config.yaml
n_layer: 8
n_experts: 128
experts_per_token: 4
activation: "swiglu"
moe_layers: [1, 2, 3, 4, 5, 6, 7]
normalize_top_k: false
balance_bias: false
vocab_size: 10676
norm: "rmsnorm"
tie_embeddings: false
Below are experts of layer 3 (counted from 0) of a mixture-of-experts language model. Rows are named router (the router's row for the expert), down (a neuron's output weights, with its number) and show model dimensions 0-127. Each number is 128 + 24 x the weight over its row's rms, rounded and kept within 0 to 255. Numbers have three digits each.
After each expert's rows: a language model's description of what the expert responds to. This comes from a sample of Wikipedia text that the model never trained on.

# expert 61
router:075162124143133144163121090173101124135129172150112121163166093140154105120177116137147126122129138087135141112119177097153156117092075134109154143116135195145076122170088136157105162140094146111118142124112156113128164093162116132109142132115128161126108141120103135152103140140159115114146121110107117110114096145135121117148118144091146141105146106097130107144111107145158112103093
down2:150120162100191113130089154131128154110139163142149159136153169131116122118079138112148152126117113144090126136118123106080098199128112164157132155139153089113127147127150118138125099111124160149113114115098100130125136141135136150145151141150163138145125059109101148102143114088189157118144148094115093118124116118092121149155087132146119134127133143138158096133128152131157153092108
down3:108133117116190117113107151127088138143145114145115119095098114141126100121127117109163110131121136111163131170121120139125095105125112110084120145128126122139124139103075184142181121096129103088133135098133102102142089121112187166127137139197095110106108111126154168116112130133133117091127132135172115141156114105140165104125140085167131141133154109176128143074124139125109124148146
down4:104176143112125128142159150128077140126148073109117107123143172140092150143165109136132088131150127127102179141147146156136143132106106136166136157088147091169154160175136127177127161088160123123121149144149130157097138159136121095150102102126125129138115125129187094128124119122107138126138139100097144150140132104143124150135111156112147092179110167179157104115135131143142155124132
down5:134102111147137098143116084150168142142098132176117128107162127184134153152112147127141153125129085166138156083121147082136104121117118126157150120139122164130152108097186169134140164139158096116160064129103128143111111111100158130077157118133139123137122123194114154123129107075155099144160131128102132135125140139169126141104154136106122110121134110135134128162112125145149145103151
down6:097145121129112136109139115154095141105095107095145111137135156116146130131147130197102079129142105122168123112145152173099177153092121127135119117151122169153116142130123139135091127095092112113131121119128160128106128168122181178143117127142127097107141112114138109167162112138129176096100133190109134112116159153118154090110126131153104133142133082109126122130142153151155088146082
down7:148135150148100127098084134162107131108122118142114123135130110132087181132088143126141105146121172179129112085115132135114109121106104084126084097093134118149148116154138168103120197137123147169137124112137115141109120120147115134146115123144123125121134114149127149130212112103113088143139150154103159119152155132158110144084144111121106120090106162156168124163081145147118146129115
down8:157129153122154080101114090133157130149121191175137138120125119141112148129145118129152139119110134101149136119108146154102120171133140096150162104179124139132086122156106155082117169147154108148070116092119127070110134095129104101123126122111101139143151127106143108102131103089173104124181144108126127136119125133120105148114129108143121143099147112116105091110150169097165126095156
Digit pieces in numeric data, mainly statistics table cells, dates, coordinates and decimals, e.g. 399, 0.688, May 25.

# expert 47
router:150131114081183130125105139106092097117139131121097198138119137131155139104089143154123123117106167145134058145137122101112162121117122160116190131166126094119153083131110106134182119117136116132149107152142135130125139126092108130119133125127161108162113122115158104112130132079152120099155120146132157122103160153181161129128174134140113106132152118096148140179129128119131108108130
down3:171180125109109129109136110126137138152148162117107114130125121132156134157077102117142146118162153107099146138063106106117121111129148147106133144140101086107130124124160110092122138150174106103146122129158100106144118156120083143089097158118125125092108129091189106173102130105144099141095115120082115092156146113149176139114075110102136139156128140157090130118123142109132134135112
down4:110128130095069150121115142160120148158120136141100103147114126120108091099058085123129181122125119106099106139132152153169151117124145109122115073090111127115102111110112124137128150143139123146171129102140090134125111135120138117147131170132098105128161078084144155126139096119087142135118103110136111108134143108130108147120104121102135141200157113110119136062121107166127118154145
down5:178117115114134137086149127112158136124136124137094116173111133128165161131138095138132130155106132122117117096141097162153096101186118125141080103134125141134163122134126127102168122094125122094124100098132087138121177144147121142160106134126116120117181136157073162179116130142107124127140176147144117176178124138121132112131108094114124116119101063138141138149139109104112134096093
down6:188156161155176101142138114142177079173141124106142141114160128130157116096096144119158136129150161100140116123082108142104115115149111143119155150138104125110113131090171189130090130135156122098135113130095083106103138126111108124127125142170137139147120120151119140125074138142144114100134115172114111116144141139115127159128108134147167141095091154118102130133093103071101119129107
down7:131103132143143156128114171127118121113128119150116137155130112157177153054144110121125153145122147138121112151157115167139092107125093124153126091093125113134060117147127171096126148130116111136080091108172108168147130112136134142165164099114112136123103161125102143119125152151156123126131156099102118157075112110150118137094121133139114047140129155164107124108130102124103133109134
down8:113097114137138083107102150114132100124155148149127085163098157127151149162096157101094113171117133141111155130152107115088087146117116152126095112102162155103114103124116094171106170147099130123085151135130086121143129114101128155113123125137185139147109143119193144177141103111134137134123142097119151132161123087153114143116158137168159122135136140138140102114122123085124119090091
down9:128120097089129128132129121110157183147136109103163130157163169107115121116136138129134117117121167138115097150132113104123119113116143119087084132140123152161112111106136127135099128103175130168132122130092138118111105124072136119116153141172113123128149127136099107117124131134144124158175134110190125142129110120107110172137119163107174095126147074142132188083134127204142124102141
Consonant pieces in the middle of words and Latinate prefixes, such as ins-p-ired, wides-p-read, dep, exp, reg.

# expert 24
router:134133136169128111101105137121105076146139116133109126168155144123076090143116103167118147143095116122149163168100127115164142119076080149128131135148145175144077122138092142112162122127136126162103096112151128097150156101116118131141104113104136133162139159087092124140160131123131104150109151088095129169105089146110145095113095143129160123110145177168142103126113125139105117113138
down3:087162156128109116162094138085126183126124120135144166099127131123126118106146144108165108110172175129181139137079113145140105127117143108154094119148138154143156114120110156146079136144102096126137137128157125128132092132133090110083122140135131095144098175118130159088118094124119143117130083178136133113142143160119108138137090169150087101153151109109127134157106133133126100156164
down4:128127131106131141130124159152148131143141125129109055150105150141109124144156118139087098150135158118115114114097091131150150125125134169145135133119105131133119138105127166144161136121121085083119191113144132135113111154121128139197076126123097129108122076160148114144149138139125156134130122133117138148161115164147140101140153108134109181120136114103151170115142046145120077106125
down5:113145127145073105108161182111143122144159159096132104108107140149107100194151125167111134166118089176163178132138177129109100107110151162105114114139159145113077107180137098103173122143103091146118139124096144124146136133127163128141130144104110126091139125127096130156140094134110145103142126138121125156108116140118116111117143141147148126111141122142115105135151177156105154100112
down6:079098110139145113111144135106140108148104116109111126102135102114096134122087137144119103146069108128124110138107126150161124127116082121146150158121133125113088096119158112139124107101150146138138137144097153149101118152151117132149113143147134130116134105163055090138099164131151150149132115114043174144128133163134139129114123112145149127074108154157132121131119087089115161110072
down7:125155097128126116072110102079104121148112101125146098136137094096095167188086130158143146143124159121093097166151115153130142124085151134127137132117115136133128136115123108121147170146146094113112132143141129107071138090135127138115158159157136126143112138110112117141168143090136131116131167146093148126124135186162133119089077123122135128133117094129088117127091074162126099106129
down8:101121148134168113171172096090126155118109081146097117131101140110155138125145102097136146155105136169114146126094134144123073115132143097139105124140114117122143172094154117126135153169096134117154076131165151115164106158132099105126165122155143154141102095134185129131180119134108148140113132103139160131109107101103150133126173132146106105157118139118139140079127138127154149081129
down9:133107097139159136114122101117116107123140100137156111140146148122149067130142127134130130119111148082141147114140136120151117104136154133105124152103130108097119109080122088134133126108124078085107172103135126175187110124124153160136166152138119110169126133159185112147100151140124170134151130130127180100137112110114157119162149122132177134171090113154117160102132071130152138148145
Word pieces with h, like h, ah, sh, Ch, Th, Kh, inside foreign names, especially South Asian, Arabic and Irish, e.g. Sud-h-ir, Con-ch-obhair.

# expert 50
router:082103154108180145136148139106094100098147115121101150148122078142158116124093149152125143142117198127132060142114101140164166129091136136132157150163142113124123077144133131149154101131104122109158154121141121143144120127125124138122132121152142094132115134118111083118170131117135113096125113102153152147131172108172166143151086126147082091103132098170122143118131097127120110123144
down2:123085128099080148168151094120098093110129109118151135158102133155131069140139133097192157116118120174144136125121105118126162154152121109160132078121108155084106112154139141133110173136128171054139157131136122151134092116116110167136138138111143158118149087118096152145163169139123142146143119128173144118126122123166150114122124119143102095154117131118130141113114129101147102115113
down3:189108130170084158150084131095142169068112089172143139124130144106130118132126104175130119129118134134119117139129128186153138150135132127126138096144161083105099107137133078121129108108131095165115145121091138124135139090154133112107151094108098088132123145109080132123114138149117119160113119133134103130132170156136161130133158137103103113158137087161116083109150149112105144107109
down4:117082159135143150120145104183103096130157139144145122150103150119131132125137134128133140172085147111155141173154096153157165136142156135133121108131073137089103113076123135172102162109127110100092139091120134109158123120162145127135130104116129168117091159151111170145117168083164121110139135122144121127128100095154147096103150134141081111093153129103116114108122136162136100163134
down5:151115157091146157181160132084116154116150151103171107084131139141116130172087119092087102159108154166133115107131129123089107124138126113130124151116130131108136155128119132136129179175113117154141102124108065173146151099141107138105093149187126152119129142177142108123098123123141152126118102134113130144178105147137137103109147122112123116071091102134140141118112124158130148138130
down6:091099149146105112118116125127155153149171153190104130134129152147094157136166166075162116125116115088196137121140141124112065121148095060143142101103118159128100128100135133106150110127134124128138124091125121131126142134117112151162110111167118129107129139172165136133122139090107131136113124110132078133117162148126109149122151118109128162098087112137140135180126111130116150099120
down7:130154126137125143132167150108092123172086154148132116172121096132121114062101149099137144119146137094151138083104149164091133132116146168135120128149110131146152118132152120165156126135150175124145117146150124155108158115164124120108124156132112169148142171118132124078130081134146101130139094126153127160132138168148136119168138119142072151165164126110096109100165160115144093140115
down8:164171133124094128156154156120118094140127140145148109120165111092165129092159114116129115085155099105115114158136126117168156165105140160112124130169142157124135128191155161125112092131159134085122092110134143142115144127124100099123136146121132122104141139084105146094086082176136128115143160140149113113116133167133107168155149133108144100126108114103133140165123107103077144158162
Short interior pieces of common Latin-derived English words, such as disp-at-ched, compre-hen-sive, sub-spec-ies, defin-it-ely.

# expert 56
router:116123135154171125090174152115121113167146164138130169171146114119093100131168171174114140125108111111111163139159124147140146123094097104125110130134110150138103140129109142113139093134097129152104146147101100105133161125142090153129152105103069131152137130090137169160152109152157164113085122117133137120080094126117103109114073123118132134121124105180159112112132100160131149118114
down3:146149149126138180185104119139120151113090129129117099149123158132140112085141143121102092103120115140110156117115149115125117110100099080136094167145132137116123143083127135083091147156088147125164104152087141135134139131158100147093146143154142106132107152112141128111121130117092118140096109153148116116146130125137139136205132115146128138147137169123111133210156100134158169116139
down4:133124114156141090122121068103141076133092148153147178118109151159128127118168121112106182168151094135144130175145129067081122117126152118130164110166153117139128164111158145125106146124123163080141120142181087169116117114076150170132136153142104123129120108147100145115128142144106136128098121145140120122129119142113144116109088140100105122100094105133137164123130119121113114142110
down5:139138121154104114139087155103092119130100149124115137124149172137096135110146089133106134101137118133101134169154125126089129112068095109108129144141120144126139146103087141120130149116160174119154107152154112147090135114104119131188156150143115088128145175114127134127094141109094105117132073121140082127128119155149149121130138131167184099176136152138121103104141085108123110097084
down6:106129095134144137158130130130099099127154150124103090123137132155142093104120140153103106141127127141125163133173161130045137124123085101160145146141134177091140124128077114092149101133118111104117129123136139134106121095151140159165098146117146141152108078116086133169098114122142113107141122144139172162068128123119134131131155143119154114155154145120150115132067143086160135144142
down7:149121162155160156116139184148124139125104105088132151152172142130150137118073147153113134143145123162102108148110139176182147135087119147129108112122129180155104097145158114165132159144132144138159103105120146151145126131119122156137132129121124109126130091098058104122156127142135160098143173095071111163103121113117136138095102103145141143092115132172135117116111135137104135110144
down8:151133068124133097125128130125140139096148151165168124119147165115121098124126165114138115141103133106126175138115124086099118150141147128131102118176129143142120120151077145142118096128096142089101095113086102094120151123123152138131136077095167144133091157106107187096153126114121125144098134127144096075116097173114121117142119149137149157164113141080125115147134137091132103099153
down9:115139107117161091154127148109145108103122125121179152124154155141150072145084157140140138134113136120127129138127153074077110150144128157086123163168119156120115113091146080116143139090119157154164138108099126161117093143132130117123133129097115099105134135087144110118131161076120133105131094130149138153137127158101142095114126151074123163136148110095151129115109103112154084107172
Inner syllables and endings of South Asian, Slavic and other foreign names, such as Maharashtra, Ilaiyaraaja, -kov, -ić, -ington.

# expert 16
router:109144120151108176135112099151115100127124124180098098164139139124133134097167101148107143118127131102152183156131140116133149164147138100169153174123135126102099121154112115123130138099112146142124144126165176111180158137172109096125127112095113139105106164144106137118131123101131083134158090157114152143135085142118121102141128155103140170120176111125144079129118151110118090091099
down2:142145137118099104166164157160166078106120097126084155128144102117117137130103143121135125083136102135189178100102149151095147117138091148166134123139137142130141122166146127139119128125145143097133091082116114110089151127127095119136122140120087156118150102123160184111116155149148133121102103112189099123125129130130168134128128130140126146084108100158141181130104143160155148104126
down3:082163175121128112115130131105116173093103116134129088128115117131101128120147123087156116152090114169127159111113125108094122119114135176140135136101127127109149103109086121106101147150145145111160162129137108097146152173073154128131141141141158130124112106147140146180149095118125122159164117159098100166142113149103170129132116099110111125139128133117208108148141103162118133139090
down4:143116091114088116116120114128128137142135129150144170110119172133133153141104177146123153126157151124107094094099179150160107108152171099096134117078153140156125093140130149158137152098137114158101147182112145110131141133107160116080068117126122157136135146108093101181124131112134134156154102131155127128111123104122104083120147101083164136165093134117141120096125099137113121122119
down5:161119099176073122080146179117149134108101101182109065143140123149154064136125152142104149119126099136086126128100125169123118112148100138105134087139113132128112110153095098128146146103112123102107155083137157135151151130091124123133107119153125105134119125138118123136121149139115103118115112101180111129111099131131104088147095099101149132180157109160148128116127134091102133142117
down6:174150143133132133084103153163128073131120130110113125081135138131108107122129171097147121130106129133099146149133150105087136164141098161124130132133123130118113137126137139156131142145131148128115114178142126118120147187155152148165130068136150130129092107132194126162109137184144114164136138104135153095154127158115116120161139109062122158139137083102139115135129094099105147114099
down7:148155119132167137119121110115116127104122106130109097146114140147106077129126123143118109089058182113138141144126107125098137119118143116153117120172083118129149166116083102103134160173138170157105117148128112136122096131116091132171112123139103122054090118119123105089123110175090137105133067154127133133135127146134099124126128124125129136132127125153135153134151096114139131141196
down8:119139144084148103162110153153101120118131126140058151122157154131111139115126150078107125079121103154157132105170165161123154132148124133120139127152163139120154104123105139120147151140138143102153129141140183140144114132108146153074125125124098150114152167090146125112112132150132134158095135099169126148166042132124126146131098103114120093121160122126126120115173138105099110138160
Broad default: sentence-final periods before new sentences or paragraphs, table pipes, digits, common words like is, with, connected.